config.yaml
d_expert: 320
moe_layers: [0, 1, 2, 3, 4, 5, 6, 7, 8, 9, 10, 11, 12, 13]
train_tokens: 540300000
Below are experts of layer 10 (counted from 0) of a mixture-of-experts language model. Rows are named router (the router's row for the expert), gate (a neuron's input weights, with its number), up (a neuron's input weights, with its number), down (a neuron's output weights, with its number) and show model dimensions 0-255. Each number is 128 + 24 x the weight over its row's rms, rounded and kept within 0 to 255.
Before each expert's rows: "mostly gets" lists some tokens that are sent to it at least half of the time. This comes from a sample of Wikipedia text that the model never trained on.

# expert 3
mostly gets: " an", " a", " his", " A", " their", " her"
router [107 130 161  89 145 159 127 157 116  94 116  80 127 135 185 103 178 133 152 138 103 162 152 152 125  65 150  98 129  97 129 102 126 139 144 122 159 144 146 136  90 147 114 122 170 106 140 146  88 146 186 105 121 119 166 144 107 145 126  96 147 121 126 149 113 153 147 136 108 131 119 164 124 128  98 130 125  92 123 168 135 126  86 126 126 105 156 154 135  73 167 106 146 130 123 124 138 154 124 140 115 125 159 135 126 131 140 157  88 104  95 130 137 158 102 152 148 154 110 139 162 151  92 143 146  82 137  92 119 128 134 128 127 132 113 171 137 162 133 124 127 135 193  99 123 137 136 100 162 133 150 124 101 135 142  66 139 143 110 139  91 186 158 121 165 117 104 161 131 141 122 126 140  75 171 104 118 112 121 154 121 138 111 108 102 174 148 108  78 150 139  95 102 131 141 122 113  82 136 104 131 140 103 148 139 162 132 122 144  94 132 147 110  89 146 138 122 108 153 124 108 143 115 115 112  91  90  90 104 152 114 143 127  90  97 138 121 179 117 121  90 129 132 104 136 102 138 142 131 145 135 140 138 105 156 100]
gate1 [140 100 144  80 169 121  81 116 130 145 134 125 127 140 169 157 103 121 106 149  89 179 149 141 106 110 131 124 101 165 129 106 142 115 110 155 144 117 135 105 104 153 156 118 114 116 167 133 135 115 109 153 134 113 126 129 138 138 169  72 127 138  74 113 123 148 104 130 152 114 106 152 149 150 115 122 124 135 134 124 128 124 146 148  99 130 167 141 141 145 146  98 186 116 131 122 129  75 126 103 161  88 143 133 161 111 150  97 126 113  83 116 137  48  89 156 116 143 155 104 140 151 158 116 128 146 107 117 133 111 120 108 143 111 151 145 156 111 113 112 162 184 110 132 155 133 123 155 112  94 134 103 107  85 110 103 131 141 139 121 110 131 156 163 148 112 134 129 124 106 145 142  88 171 100 120  70  68  91 164  97  75 128 111 126  87 130 140 172 107 147 136 126 140 157  96 180 115 134 107 104 133 125 147 131 110 156 148 120 128 132  85 105 117 136 116 104 159 132 124  99 123 126 132 117 105  83 134 141 177 142  89 169 119 108 140 121 109 130 111 136 156 161 146 125 124  73 141 160 110 147 102 122 109 140 102]
up1 [129 154 119 130 103 137 134 143 157 132 126 159 118 139 153 101 131 112 141 145  98 107 157 149 166 132 137 157 107  99 154 147 130 116 130 116 166 140 134 140  99 133  83 166 134 125  97 102 157 161 129 120 165 103 150 164 147 131 116 120 137 115 135 107 108 101 118 212 133  93 182 114 146 121 150 138 111 116 155 175 116 148 140  90 166 131 142 117 122 145  93  95 128  79 118 125 110 160 133 132 117 151 114 135 116 141 146 132 133 141 125 125 108 131 111 150 102 117 104 144 102 162 125 144 120 151 113 117 144 176 114  99  93  93 109 147 149 142 135 183 120 125 157 116 107 107 145  99  90  96 105 120 151  88  79 144 170 109  97 110 141  90 155 103 102  98 149 165 124 156 131 140 122 127 124 134 109  98  89 148 127 122 144  98 156 117 102  91 163 135 159 126 165 126 154  82 100 125 110 144 163 137 119 132 176 155 108 163 114 143 121 124 156  93 195 135 160 119 144 154 115 148 164 129 164  90 207 124 132 160 107 169 163 144 127 130  92 121 125 118 156 108 158 123 131 108 149 136  92 135 118 107 129 136 124 133]
down1 [144 163 124 123 100 124 139 110 168 115 165 131 150 120 137  95 131 142 146 120 139 128 113 133 126 127 141 157 137 138 127 114 137 106 112 125 131  97 154  90 100 128 112 115 138 112 102 169 173  86 154 141 151 147 138 132 105 117 136 107 120 163 168 124 113 110 112 101 150 145 127 114  86 143 105 141 139  76 154  85 109 108 109 106 123 109 146 141 120 147 140 146 130  79 133 123 114 118 151 100 136 114 136 154 146  95 135 154  97 157 104 131 153 112 119 125  99 113 149 114 137 127 107 118 160 170  92 129 104 151 125 104 134 116 127 125 109 127  97 114 143 142 109  93 129 105 125 146 124 114 140 149 124 174 107  99 135 108 104 114 121  83 107 163 138 112 139 112 172 118 102  90  65 176 140 170 116 128 114 131  89 124 118 170 145 141 109 163 136 197  91 230 129 171 150 116 142 141 102  80 136 138 128 140 115 106 121 111 137 134  86  96 101 121 111 165 100 140 110 149 145 100 122 132 162 143  92 103 155 139 143 122 174 137  98 122 112 116 152 146 186  72 159 120 103 125 164 127  98 145  96 150  96 113 152 121]
gate2 [110 140 123 146 121 139 104 130 119  97 123 175 118 158 131  92 164 128 195 131 151 175 148 148 135 100 141 139 130 117 178  82 144 168 122 152 120 125  80 115 112  86 162 110 118 128 127 147 124 124 159 115 125 127  93 102 138 118 150 104 175  81 132 129  93 121  98 136 119 115 113 166 156 114 109 124 179 116  97 133 147  93 114 135 136 107 162  84 170  86 118 125 149 116 173 146 128 161 130 126 143 145 111 123  86 119 106 133  92 126 137 117 112  94 111 139 104  90 138 142  97 152 113  94 121 130 126  94 161 113 123  82 122 149 102 138 126 138 132 112 108 113  98 104 146 135 152 128 159 171 114 105 126 104 121 114 149 114 110 155 107 115 124 153 135 167 107  99 108 118 134 106 142 113 166 168 143 143 129 139  83 116  98 135 141 112 107 146  82 148 142  94 116 132 176 111 142 124 159 115 124 149 108 201 140 117 120 109 187 147 103 153  91 138  67 141 142 113 184  91  81 110 103 131 115 104 129 141 108 156 140 145 148 119 153 117 126 124 114 122 126 134 138 126 169  83 117 148 149 122 162 126 135 137 150 113]
up2 [126 165  97 127 139 110  87 155 110 146 148 134  90 124 143  86 113 161 156 144 166  87 176 132 175 151 154 128 145 112 126 121 138 117 176 148 170 113 145  85 125 161 152  85 138 151 158 159 161 167 124 131 140 112 119 133 162  84 103 100 105  84 155 111 101 139 114 129 125  94 117 101 155 151 137 145 133 150 133  90 123 142 165 128 115 164  91 119 109 106 137 113 143 143  87 130 147  90 141 104 144 135 142 113 152  74 160 135 110 117 119 117 130 125 138 132  95 128  99 149 165 179 135 150 108 160 166 103 136 133 120 101 101 129 128 129 125 117 104 131 105 132  95 121  97 103 130 130 176 136 121 118 120 106 118 134 104 156 135 158  98 113 158 142 174 114 162 160 141 123 153 141  96 133 166 151 151 144 133 114 139 111 132 141 123  93 153 141 138 135 166 123 121 175 139 131 118 141 128 154 122 158 127 141 100 190 125  81  93  93 163  95 131 123 106 112 113 159  99 125 108 100 159  69 103 157 104  80 131 102 143 141 111 127 114 147 110 126 139 118 130 136 174 117 128 132 122 111 125 166  96 134 127 134 100  65]
down2 [159 130 138 132 144 159 150 149 140 138 146 132 152 162 140 161 100 122 153 125  76  81 147 131 159 159 108 129 142 140 132 164  90 100 140 127 141 135 106 139  82 103 113 167 118 111 129 136 147 133 155 115  81 136 155 132 175 110 168 138 132 141 109 111  78 137 104 131 142 150 154 171  86 128  97 134 147 160 141 118 148 114 165 113 126 165 174 139 150 114 100 107  99 135  99  98 158 147 171 136 152 107 126 110 148 153 168  99 113 154 125 149 116 124 138 139 131 122 133 143  87 167 111 152 125 108 155  92 112 118 113 113  99 133 111 143  77 148 105 137 154 107  97 130 158 111  79  88 105 146 100 129 163 106 168 135 138  97 131 167 136 142 131 129  87 160 151 120  94 112 138 109 103 154 117 105 131 168 172 148 132 146  74  84 136 126 138 127 146 113  83 116 118 129 111 120 124  92 122 115 104 129 129 149 130 124 108 115  89  77  78 134 149 115 150 144 164 168 153 134 137 117 128 111 152 112 106 121 146  95 137 129 155 164 146 135  99  55  83 134 139 110 143 133 128 120 117 140 137 161 107 134 132 101 177 121]
gate3 [ 49 125 152 146  93 135 104 136 179  78 136 144 165 153 120 127  95 137 164 157 131 141 155 127 124 158 109 134 156 135 142  66 135 127 109 118 130  72 113 136 139 200 109 158 128 105 106 123 115 140 111 110 119  88 135 126 142 167 140 145 182 150 143 137 132 112 133 135 128 124 107 141 153 115 128 109 129 188 102 137 173 118 126 157 142 141 140 120 126 138 141 117 110 141 127 152 119 130 121 145 120 163 148 158  96 133 147 118 122  96 130 142 108 114 126 120 130  93 136 121 131 100  93 139 118 133 147 119 111 161 106 103 143 126 126 157 113 133 165 118 117 124 116 133 118 123 130 125  92 174 101 114 118 127 141 148 166  98 149 157 110 153  88 157 146 192 141  84 122 106 138 111 131  94 148 176 136 179 113 140 120 133 105 152 140  70 129 164 169 125 176 140 160 146 144  64 121 163 139 135 170  82 145 140 154 174 137 132 143 123 106 145 103 170  86 131  98 130 143 169 150 130 110 115 103 110 161  96 143 121 167 110 118 126 125 127 130  88 149 128 115 139 127 114 120 116 121 161 135 133 119 156 100 110  93 140]
up3 [120  68  76 136 111 122 127 115  89 163 113 137 170 129 123  88 133 146  91 145 148 162 111 133 129 179 116 165 140 147 108 115 155 123 129  84 158 114 153 144 158 155 159 151 156 170 126 110 129 114 175 173 124 122 124 128 143 154  90  92 114 143 128 107 105 115 109 143 165  99 139 119 175 151 117 139 112 123 149 168  94 141 165 127 120 148 132 136 122 121 113 106 116 171 128 103 122 132 118 116 108 135 109 123  94  73 113 124 167 121  89  90 108 123 112 141 159 119 130  77  96 115 180 120 135 114 124 145 133 120 134 112 110 128 128 139 110 130 116 177 132 151 180 136 167 165 139 125 161 111  81 139 137 116  98 108 134  72 137 107  99 105 140 132 121 136 135 106 161 142 136 118 101 115 142 138 143 121 145 144 122  89 118 105 120 186  86 134 139  94 110 130 141 103 123 115 109 152 114 126 149 129 143 154  84 150 163 115  95 131  93 103 159 107  95 103  89 115  98  95 122 117 137 131 157 117 114 108 163 136 184 152  89 121  95 112 168 141 114 111  97  97 158 144 140 153 150 101 152 106 127 152 149 114 135 102]
down3 [109 108 199 115  98 115 117 174 141 118 116 156 115 104  99 100 129 112 139 118 125 139 147 159 148 146 122 133 168  89  99 126 135 134 125  97 124  79 122 150 149 114 135 181 148 125 140 133 114 105 107 119 106  90 130  94 129 118 139 133 123 120 148 134 134 130 164 153 115 165 114 142 115 127 142 122 120 168 148  87 111 113 127 187 173 114 113  75 124 125 158 135 130 138 137 116 109 121  87 104 149 126 143 140 118 148 139 106 136 145 145 110 141 144 147  95 169  63 100 126 164 129 111 153 161 132 124 131 116 151  35 128 123 119 108 136 117 153 156 117 118  98 111 118 120 150  86 118 120 133 132 138 145 157 126 101 132 146 120 106 133 148 145 149 116 124 131 100 111 160 133 132 202 132 108 128 117 148 119 131  78 140 143 107  97 127 125 108 191 172 134 143 150 144 126 111  79 137 108 106 120 173 165 131  85 105 112 189 113 106 143 125 111 127 158 172 155 103 165 165 132 120 137 160 152 131 158 150 120 134 128  87 133 137  86 142  93 145  96 156 136 149 158 162 113 104 105 112 107 131  96 147 117 105 143 143]
gate4 [153 115 129 140 125 111 139 121  80 117 140 141 152 145 155 180 113 163 111 123 100 125 143 129 158 137 150 165 132 139 168 109  98 108 150 113 185 128 117 148 113  99 145 110 138 163 131 130 135 148 177 126 121 120 152 153 153  80 124 113 162 145 117 107 104 159 101  82 133 106 118 136 103 154 125 107 125 168  99 111 145 105  99 111 170 141 141 129 143 135 143 121 166 147 123 162 126 113 163 175 110 133 105 160 111  90 108 118 131 193 134 145  96 144 105 124 159 178 123 150 164 171 167 132 147 110 133 117 108  90 121 124 135 125 107 184 127 134 165 108 136 106 151 117 125 153 137 144 169 131  98 129 156 103 134 135 126  96 124 116 120 153 156  94 144 128  94 136 101 135 121 183 126 140 170 169 120  83 165 154 112 154  87 132 129 135  95 136 113 180 134 156 128 117 151  80 121 130 133 125 138 131 127 155 118 142 108 123 121  93 167 118 140 144 175 126 121 100 127  94  96 128 158 117 201 183 116 111 122 170 145 127 114 115 118 152 101 112 131  82 122 149 112 131  88 122 137 115 119 135 128  86 103 113 125 118]
up4 [107 132 147 117 137 139 109 137 148 179 111  94 129 130 106 115 122 120 134 191  81  82 124 156 117 147 105 107 103 109 129 130 149 173 150  78  99  87 152 132 134 160 110 123 143  91 100 113 157 131 133 127 102 137 108 123 128 130 136 127  94 144 164  98 108 157 123 144 102 183 121 132 134  99 144 136 112 115 136  86 108 126 162 136 139 124  91 171 120 119 109 128 145 140  89 132 134 111 100 133 151 126 144 148 146 120 113 126 167 110  99 120 158 153 132  84  90 135 140  96 129 117 140 121 134 141 155 161 129 162 167 101 111 134 133 120 153 129 167 126 143 131 130 108  91 102 128 103  85 151 127 167 115 169 108 146 152 136 125 142 157 106 127 134 136 138 141 129 130 135  87 126 135 113  85 103 113 159 124 146 129 139  88  81 124 147 179 170 150 146 100 141 139 161  83 137 102 123 139 159 170 125 122 114  89 127  91 141 137 169 102 110 114 101 123 180  83 171 104 175 122 158 103 136 108  99 125  99 122 123 121 133 101 106 116  70  99  98 173 128 134 133 121 127 160 124  82 115 183 106 131 156 134 146 173 135]
down4 [160 119 126 135 111 153  79 104 170 150 127 112 142 125  86 151 107 165 123 108 124 135 133 118 126  75 113 140 157 139 111 100 143  73 182 205 116 140 106  95 164 123  99 139 164 158 128 131  96 107 132 126 130 138 111 132 115 104 135  99  96 143 135  90 121 125 142  97 161 157 139 133 135 149 113 125 128 155 111 142 148 102 119 176 134 125 153 144  79 125 116 109  88 157 136 170 141 124 162 133 107 139 146 146  77 124 163 129  73 188 161 130 126 154 110 144 149 118 162 106 148 137 103 184 114 132 154 120 145 150 126 142 141 196 109 159 114 126 141 149 133 130 108 145 144 100 110 115 148 146 148 143 132 125 118 115 127 154 102  82  95 153 140 171 127 119 125 103 120 126 121 132 128 127 154 148 155 105 107 111 134 150 128 137 144 125  97 145 100 118 151 143 108 101 145 128 135 122 127 158 129 111 107 163 136 123 155 140 132 169 139 107 110 161 143 104 149 111 134  80 137 178 175 150 130 114 141 104 138 134 105 101  91 173 158 166 113 117 119 168 156 184 109  98 133 127 132 120 114 116 109 137 123  72 111 164]
gate5 [105 132 155 134 118 103 160 115 110  94 130 125 137 142 141 141 129 129 148 105 116 128 134  94 126 105 104 140 144 134 141 129 139 120 135 118 138 120 120 152 103 139 144  58 147 153 176 138  79 123 134 104 166 125 127 170 119 141  92 138 124 153 105 115 130 140 117 152 144 114 151 144 153 181  96 127 106 101 134 147  66  70 125 159  94 106 125 135 172 116 126  98 149  94 130 149  86 126 136  91 149 100 183 115 133 131 124 169 128  99  62 170 145 129 119 131 173 163 129 140 107 134 117  98 153 105 114 130 129 131 141 122 120 152 103 126 113 123  96 132 132 102 149 164 129 122 130  74 140 151  92 154 140 134 182 125  95  85 141 122 111 138 160 150 173 136 129 174 151 108 177 126 137 126 155 103 136  97 117 126 108  97 136 126 129 142 125 151 152 129 102 138 166 109 180 131 142 106 132 111  95 129 121 114 152 157 107  97 128 143  90  98 102  80  89 139 145  82 108  69 122 137 143 128  94 124 147 100 124 117  83 114 142 104 136 144 125 135  98 102 111 132 149 126 113 100 104 117 173 130 139 128 187 107 142 133]
up5 [ 98 124 125 145 127  91 130  96 152  96 124 175 109 146 158 156 101 140 143 111 105  87 136 103 144 118 107 105 161 110 160 138 114 174 112 124 141 139 104 107 151 132 121  83 136 162 167 130 112 138 105 156 105  90  99 121 111 133 145 111 111 168  88 121 125 122 128  69 159 106 157  98 181 156 145 144 164 110 129 152 108 143 140 124 113 130 125 112 146 145 124 128 103 153 100 141  88 121 155 141 117 145 170 124 139 118 126 145 132  94  99 111 137 105  97 127 145 149 131 160 123 130 133 112 135 118 108 145 105 124 155 101  89 135 108 126 136 165 128 127 106 138 114 122 144 137 158  88 111 120 140 180 138 135 165 139  94  91  86 157 125 142 108 166 171 133 139 174  97 129 172 162  94 123 157 127 141 115 137 132 162 113 131 127 162 126 165 139 163 125 123  96 151 143 143 158 166 151 107 128 128 110 147 124 150 114 100  58 147 139  95 139 122 131 153 113 143  82 141 112 157 122 107 141  94 100 197 112 138 141 150  98  93 139 145 123 152 141 140 101 124 148 151 158  96 116  83  69 156  98 143 110 132 125 138  73]
down5 [172 136 119 152 146  88 148 149 129 131 145 144 142 145 143 160 152 149 139 158 148 146 137 164 157 101 129 143 100 153 149 145 121 119 151 155 126  90 124 103 170 173 106 119 121 123  97 118 104 169 108 114 136  98 167 153 108 131 114 115 145 101 109 136 151  58 133 123 114 124 126  75 140 131 167 104 121 146 112 130 166 175  93 126 165 121 103 110  62 159 152 139  89 141 140 124 127 136 109  81 128  90  91 137 159 163  97 129 166 160 121 121 154  65 151 159 100 111 102  82 141 139 137 151  98 125 129 112 106 145 107 120 135 158 126  85  72  83 122 166 138 126 108 151 128 149 111 110 126 136 135 133  95 140 122 154 115 174 140 140 149 137  90 101 135 135 110 121 130 107 126 103 127 110 147 150 118 109 161 131 165 127 149 118 111 115 185 102 124 136 152 114  86 142 114 140  97 133 104 128  74  91 153 120 139 124  93 171 123 146 123 118 100 137 177 123 111 123 143 157 176 146 113 131 141 139 131 128 123 133  77 152 109 114 123 108 132 104 133 148 130 114 101 100 101 116 153 169 127 131 162 138  91 132 128 129]
gate6 [118 125 108 136 160  82 154 142 134 111 103 145 135 164 158  83 149 139 125 134  80 128 137  99 119 162 141 138 101 193 107 125 117 132 148 144 141 124 113 167 115 131 130 136  95 120 113 116 111 158 106  95 132 145 112 139 112 139 142 145 124 119 123 111 127 116 151 138 136 107 175 144  88 134 121 120 133  68 144 122 143 160 133 130 107 119 143 154 139 163 128 118  94 141 127  95 143 114 128 177 156 122 171 168 128 108 121 125 171 123 154 166 145 105 111 153 119 122 135 166 164  98 166 134 141 156 156 117 143 118 138 100 133 114 103 138 132 130 139 158  99 120  93 142 105 149 116 109 132 107 118 112 174 125  94 135 113  84 120 129  97 166 174 138 148 100  72 126 121 104 116 116 154 111 111 127 123 145  87 131 146 126 120 102 116 153 140  97 130 114 105  75 158 146 116 101 174 154 139 103 110 166 109 131 128 150  91 118 174  82 138 127 103 123 148  98 165 178 163 151 143 147 105 117 132 105 109 125 129 114 150 178 118 103  99 125 189 113 152 100  70 127 104 108 102 121 126 161 185 155 152 130 135 101 173  99]
up6 [129 100 151 132  61 168  95 129 141 161 139 148 107 147  96 186 104 119  80 142 159 139  96 113 146 133 128 134 131 144 132 114 123 160 154 146 132 107 164 126 138 151 105 129 138 151 161 123 169 101 143 147 117 116 118 177 171 121 134 109 118 114 126 127 134 101 115 116 120 155 116 133 161 126 163 104 122 186 158 148 137 120 132 146 126  62 164 112 100  97 161 185 107  87 163 186  98 123 131 115 132 141  95 106 110 173 134 152 110 150  94 113 137 164 129 144 113 129  82 125 133 111 136 136 133 144 100 144 121 139 129 113  83 136 119  84 145 114 138 133 128 143 151  92 171  99 127 142 109 140 162 104 156 111 113 122 117 157 133 117 140 126 126 161  81 120 139 140 128 154 121 135 150 127 175  75 110 126 144  98 118 120 130 124 130 118 108 137  80  82 171 117 123 102 137 123  85 148 112  94 137 104 146  75 154  93 170 132 125 152 126 120 171 123 151 107 141 135 109 117 114 100 145 132 163 157 142 125 130 129  86  97 123 199 150 115 145 143 137 150 163 123 134 133 137 138 152  79 111 124 137 149 139 125 126 131]
down6 [172 171 126 140 118 150 122 102 118 115 142 138 138  96 112 152 125 118 118 123 129 159 153 163 130 102 126 121 168  79 108 132 131 113  65 122  92 111 112 103 127 112 108 153 123 122 110 129 130 122 137 146 161 119 135 100 191 115  91 146 134 182 117 113 137 130 107 121 113 145 106 156 110 148 148 167 133 126 149 124 147 113 157 165 127 120 101 167 138 121 114 120 101 118 111 168 172 104 145 129 116 108 111 134 121 137 168 113 127 164 168  78 124 147 131 154 132 128 120 183 111 137 123 176 132 161 135  79 156 110 172 120 128 115  85 137 121  94 146 134  97 102 126  76 135 121 146 102 104  82 189 140 145 125  99 132  99 123 110  97 128  95  87 134 155 119  90  91  97 156 179 134 118 112 125 118 126 131 177 131 119 127 174 152 115 138  79 146 140 119 123 145 129  85 123 154 167 115 115 123 116 122 177 133  63 110 156 156 104 138 147 123 129 161 102 141 153 148 116 107 109 111 113 114  74 110 140 119 135 151  97 137 126 153 155 106 101 116 103 148 113 125 151  93 144 106 113 115 161 132 110 141 131 122  91 148]
gate7 [106  99 164 104 136 166 123 115 169 118 122  93 106 163 136 161 129  93 122 128 119 119 156  97 145 166 130 143 176  94 130  97 110 147 128 135  98 147 127 152 127 126  95 147 128 114 119 121 117 172  74 119 122  86 120 103 132 131 144  79 111 127 150 130 110 124 130 119 149 104 108 153 169 133 132 163 133 107 116 145 125 142 114 111 164  78 134 150 114  96 135 147 140 133 137 160 148 136 149 151 120  81 140 122 126 120 154 126 148 172 132 130 153 117  94 104 113 112 149 151 171 127 137  85 142 141 147  86 140 125  47 126 130 113 186 104 122 100 109 134 114 130 156 144 132 138 170 136 151 115 160 141 128 145 122 108 117 140 140  76 143 118 152  98 121 102 139 150  90 113 100 117 110 115 101 131  97 129  89 108 128 144 112 201 155 113 132 167 148 112 144 208 106 153 126 147 110  96  61 156 121  94 154  98 133 108 121 153 144 153 125 148 103  85 176 147 122 137 133 132 107 125 132 101 155 126 127 150 166 163 153 133 110 143 152 135  70 144 113 148 121 126 132 111 113 127 116 148 150  97 147 147 148 133 124 103]
up7 [114 143 147 145 130  99 176 106 115 124 125 143 100 137 151 155 158 110 120 122 146 149 106 136 139 146 133 130  82 113 145 153 124 148 145 106 130 159 140  98 100 134 162 117 146 153 124 105 123  89 157 139 144 161 159 130  70 121 115 163 106 131 143 131 109 123  85 105 142 122 110  91 122 148 138 164  89 146 110 138  80 117 132 128 151 115 130 138 141  94  95 131 102 154  82  92  93 125 158 101 120 145 112 112 137 173 139 119 112 138 111 127 143 102 122 137 154 118 130 178 136 141 127 141 153 125 158 169 175  66  96 163 105  74 166 155 132  84 117 167 141 106 172 181 153 125 118 109 154 125 129  92 122 140 111 102 109  95 142 118 168 166 120 125 103 124 193 149 136 108 152 108  98 155  86 124 107 149 114 134 132 166 133 120  70 139 100 115 105 137 130  86  93 114 106 124 131 139 122 117 131 160 118  87 129  78 156  98 103 127 120 115 183 124 152 135 132 177 129 121 126 114 147 100 141 165 127 125 142 115 121 139 133 135 135 160 107 131  79 141 119 105 185 141 134 109 130 143 140 132 128 158 112 107  98 121]
down7 [ 96 131 120 121 140 152 143 107  99  65 104 110 136 139 117  91 117 136 159 115 121 187 156 111 141 120 144  86 129 128 110 161  95 129 178 135 108 130 144 144 117 108 105 162 132  98 121 119 150 139 111  93 148 106 149 126 100 144 125 124 129 123 109 124 133 128 122 158 126 136 102  88 112 106 160 173 109 167 121 146 142 176 116 143 143 147 161 111  60 103  90 160 144  99 122 101 138 118 142 137 143 163 119 141 128 143 141 138 128 127 114 131 146 131 166 126 126 161 173 162 131 124 132 106 167 137 193  82 108  82 101 131 147 179 145 110 117 117 131 117 140 114  92 131 146 130 167 138 143 122  95 188 121 119 101  52 119 135 109 151 180  84 166 142 121 104 124 143 105 118 125 147 148 124 139 140 125 140 148 135 174 115 180 150 115 121 107 129 137 149 127 113 160 120 166  92 134 171 136 133 120 145 145  82 104 135 146 124 124 155 153 136 105 115 162 161 106 103 114 130 143  99 104 129 119  88 112 151 116  97 133  99 143 162 149 124 120 109 113 172 164 138 123 124 147 122  75 101 119 139 123 151 145 145 146 163]
gate8 [114 135  58 146 187 103 129 105 151  99 148 149 154 114  71 149 155 129 135 112  90 157 148 132 187 128 115 166 151  94 107 155 116 138 168 114 122 132 125 109 123 122 109 136  94 126 118 125 110 151 107 139 188  78 114 100  94 136 100 112 141 114  80 113 122 143  96 121 153 165 151  89 182 160 133 166 131 101 157 114 135 117 119 134 113 155 136 120 112 136 102 112 170 102 158 127  97 165 120 130 103 145 126 149 165 142 173 172 122 172  91 114 139 105 112 148 120 163 138 150 129 107 119  88 152 102 124 123 155 119 101 126 109 106 115 134  98 121 136  91  99 168 136 113 121 129 161 164 137 162 130 110 114 110 155 134 134  93 145 104 137 100 117 154 120 132 124 146  95  92  99 165  87 116 163 122 120 104 126 144 165 122 148 122 121 103 126 136 112 120 100 125 150 159 155 122 117 169 111 123 145 105 161  94 182 144 108 127 127 113  95  87 122 149 109 112 111 134 145  91 115  80 148 130 120 155 119 109 119 159 152 121  98 135 149 147 152  90 114 144 140 139 176 118 103 131 118 150 142 117 117 151 150 121 164 137]
up8 [ 75 136 144 114 130 180  92 141 134 117 140  98 105 131 124 109 126 136 122 144 169 117 131 113 130 119 104  96 145 115 141  98 124 115  87 117 104 144 138  95 123 184 172 116 125 118 176  84 102 156 139  99 102 129 140 131 157 121 169 106 104 155 129 175 159 174  88 135 148 144 112 130 107 120 122  96 134 164  96  96 106 159 118 121 124  94 143 160 105  91 124 134 114 122 139 110 116 108 177 174  91  86 124 122 113  70 102 129 142 155 139 148 101 120 103 139 173 140  94 142  89 143 122 107 133 135  96 131 118 119  87 155 159  96 139 151 113 151  98 102 107  90 141 109 124 125 118 141 146 156 146 127 118 167 112 131 130 131 136 151 125 142 130 124 148  88 150 101 117 160  91 128 132 142 142 135 132 162 129 172 156 142 107 145 161 120 126 153 167 140 140 120 151  95 112  84 100 107 176 144 157 135 128 131  99 130 152 106 138 128  84 132 141 142 156 168  94 112 126 166 137 113 185 115 149 148 137 154 118 120  65 142 133 117 116 154 116 181 148 152 153  89 133 159 123 128 119 125 115 121 122 166 140 110 103  89]
down8 [118  92 159 163 113 120 158 145 129 147  83 118 127 143 132 129 157 159 121 159 124 135 155 147 144 168 125 107 172 111  99 114 129 101 134 123 139  93 128 106 130 132 117 135 134 132 121 139 145  76 131 116 125 164 146 134 137  83 162 174 178 129 110 126  91 136 155 126 164 127 186 143 172 115 105 144 121 133 129 127 152 146 122 106 133 135 114 111 137 149 153 145  85 128 145 142 154  88 107 140 152 126 132 100 106 153 158 123  89  88 138 100 139 175 114 142 111 130 125 154 122 162 118 151 110 135 135 118 115  98  71 132 170 108 138 100 156 155 151 150 128  83  94 110 131 157 129 121 108 135 120  85 164 128 124 133 167 178 156 134 111 124 137 123 121 156  99 138 106 190 139 155 154 136 106 126  90 122 107 127 142 151  98 122 134 129 146 128 173 114 140 124 159 105 128 125 110 117 134 118  99  80 107 118  99 154 163 143  89 140 139 162  95 119 185 131  88 124 127 124 130 145 166 129  96  63 126 133 176 109 136 116 135 180 133 148 139 107 117 116  79 119 138 116 162 134 150 106 177 100 168 124 173 104 121 145]
gate9 [ 95 147 140 154 109 121 183 182 160 137 105 122 142 129 128 100 171 132 156 136 132 141 126 137  96 108 111 130 125 115 146 149 138 129 153 126 148  60 136 148 147 174 139 132 126  98 124 103 125 145 141 133 136 132 152 150 113 124 161 150 120 135 106 140  60  98 103 135 108  82 170 112 106 156 131 137  90  79 142 124 128  95  79 155 112  76 150 118 107 127 193 125 126 122 107  94 164 110 104 129 130 124 148 128 112 142 166 135 112 153 165 131 152  93 127 128 124 134 118  94 109 125 147  95 132 137 154 168  94 169 117 143 111 101 150 159 161 111 144 111 168 179 147 115 135 164 145  97 133 122 117 143  98 136 154 127 152 103 134 142 136 135 149 154 127  75 161 145  94 143 150 174 128 122 137 136 121 150 145 179 123 156 112 138 151 123 104 141 128 124 143 114 121 131 165 137 127  98 126 162 143 101 122 171 128 155 139 138 181 110 158 132 183 158 114 111 127 122 124 139 104 168 106 148  79  72 110 127 116 124 108 146 125 136 147 143 134 113 125  92 109 122 141 138  72 137  87 128 157 131 167 144 139 148 140 138]
up9 [153 171 111 168  97 141 144 157 138 150 110 138 124 109 115 104 115 151 131 130 128 101 142 132  97 136 130 105 151  90 164 131 178 163 140 136 143 137 138 133 136  99 101 132 166  95 127 128 137 109 137 150 125 122 100 135 109 111 144  95 111 111 128 137 114 134 108 123 111 140 107 127 128  96 173 128  80  90 163 113 135 117  92  94  91 130  90 139 147 149 129 165  92 168 129 131 138 183 119 106 167 165 123 102 169 171 136 109 155 114 152 117 132 112 147 126 133  94 161 113 114 150 127 139 107 158 101 147 143 157  96 144 133 141 102 145 109 104 150 112 115 167 134 144 120 137 188 112 128 103 134 129  91 102 157 135 100 120  97 122 105 144 100 123 149 149 154 100 153 146  84 151 153 105 130 129 143 155 169 142 142 157  94 103 136 121 156 112 114 177 158  93 104 129 143 143 170  62 133 148  81  82 137 115 119 123 119 165 128 135 148 141 127 183 153 185 147 158 119 147 117  87 155 119 137 134 154 169  95 117 128  85  93 140 170 137 132 104 169 155 160 138 121 152 125 119 133 144 108 118 136 151 171 142 140 114]
down9 [112 139 119 120  95 136 115 143  99 131 140 179 124 127 127 132 143 139 136 132 113  99 135  84 121 111 144 143 148 129 114 131 138 107 155 128 166 139 100  84 158 149 143 153 111 132 146 108 121 109 154 149  84 169 116 152 158 151 186 147  98 142 143 124  87 132  86 109 111  80 160 109 109 133 115 163 107 128 153 140  80  94 119 185 133 126 116 145 118 130 143 157  99 158  89 121 130 151  81 107 111 114 136 103 130 153 148 126 112 139 149 160 121 121 127  90 150 102 156 152 103 140 118 172  99  56 128 159 147 129 152 136 119 117 123 159 136 114 134 116 134 104  93 115  78 132 123 120 123 115 124 111 164  99 127 114 105 181  90 149 145 117  96 125 155 163 133 143  89 139  96 141 154 159 153 130 141 112 161 100 174 147 170  79 128 112 108 166 121 123 123 148 125 174  91 144  97 135 148 118 118 132 137 127 103 109 153 139 179 115 106 161 149 116 135 125 194 114 101 145  78  96 132 138 154 111  92 139 174 126 163 136 118  94 114 144 136 119  98 142  95 120 140 139 116 123 115 161 161 114 126 111 140 114  89 128]